Experts of a small language model: 16 experts in each of 11 layers, 416 tanh GELU neurons an expert.
Below are experts of layer 7 (counted from 0) of a mixture-of-experts language model. Rows are named router (the router's row for the expert) and show model dimensions 320-383. Each number is 500 + 50 x the weight over its row's rms, rounded and kept within 0 to 999. Numbers have three digits each.
Before each expert's rows: "raises" lists some tokens whose logits its average output raises strongly, later layers aside. This comes from a sample of Wikipedia text that the model never trained on.

# expert 3
raises: " ", " New", " I"
router:551454593411460523488484512497506470549475506513467521431524480514421426406534533491556581543506478557564533469547506492452557501463526373469586565497607534365511511474455534512595475466544423

# expert 10
raises: ",", " and", " of", " in", ".", " to"
router:596495541511468567507442506542527588479494484524506555476574452476486509483466566492506623503478439580435576515569489507448616428437485451502619547534537498494492423518524473549521557516478445

# expert 13
raises: "-", " ", "s", " and", ","
router:476500613489437535472420514568461555527503454529461609432591396538535536435502580490595539576525523491571564449445491449493527441464440490581434516484504531524482442464497480446487490483548529

# expert 11
raises: " the", " a", " ", " and", " in", " as"
router:502552538461478487491518526485452579581467480430435481470546514437511504502492568479537606586497496541417509550590473401474440561488639526522542544434507555485479463527494528445449441578495563

# expert 12
raises: " ", " and", ",", "-", " in", "."
router:541475618471479597523492415532448542537456486500567522422465413541520393487405571463489585559556498425521513475525561538463515405525431472458448560459529531592519481545617407547484410526435533

# expert 0
raises: "ating", "ance", "lock", "ence", "ding"
router:417394566434490554495516448515532491550418493490460610523622494514604455411534552453540532550477503385439450553457491497471525551514431497520406490540490510505534434498582541425545514516507487

# expert 9
raises: "\n", " The", " A", " In", " As", " It"
router:556453507515467488530499483537509517470467356482558543462536489475438478523463553534474523497478521561462434513496492379486551497450477440537530549491487520465555437513552462452506531508440512

# expert 2
raises: " ", " and", ",", "-"
router:469419477482492526572426563474469508585478522516474493503654435399557527490446531426487546554483508584482585452540478480418553453460499602424549557408602562404446375497513394386528453554442539

# expert 5
raises: "ed", "s", "vin", "-"
router:571401559586523590588484490503464514541577512475493565442521425476488539542560507438551457503518558451458543506520523469544487491517467471504524541530474515559516414412534437491522507558467548

# expert 6
raises: " and", "-", ",", " (", "."
router:440444560391486555445418496514495589562548483431506630497573519394510469439520516467465481484492471547464453499469502523424475516473501518478538532420512496419535502556659483379480489401501545

# expert 4
raises: "\n", " ", "-"
router:507399456520473582569462601554437526546457448497527475551518558554509430423509539547460556645472461569498568431547489535495550537452516493499528598494489579516504479532553527500530495591518554

# expert 7
raises: " the", " a", " ", " an", " A"
router:473517605497452491575461440532518566557424529440499448521557436572525462418567442477525494519481410445540515491563480526552516430406503491586463538472468553440513470529507426495410484517579568

# expert 8
raises: " ", "-", " de", " in", " \"", ","
router:509512554506537443483552558580486466504541515448414516508548425487506425450440472446544553462491573461443455449543431477487531500442537477482542499482516492499362550463586520507460418512496527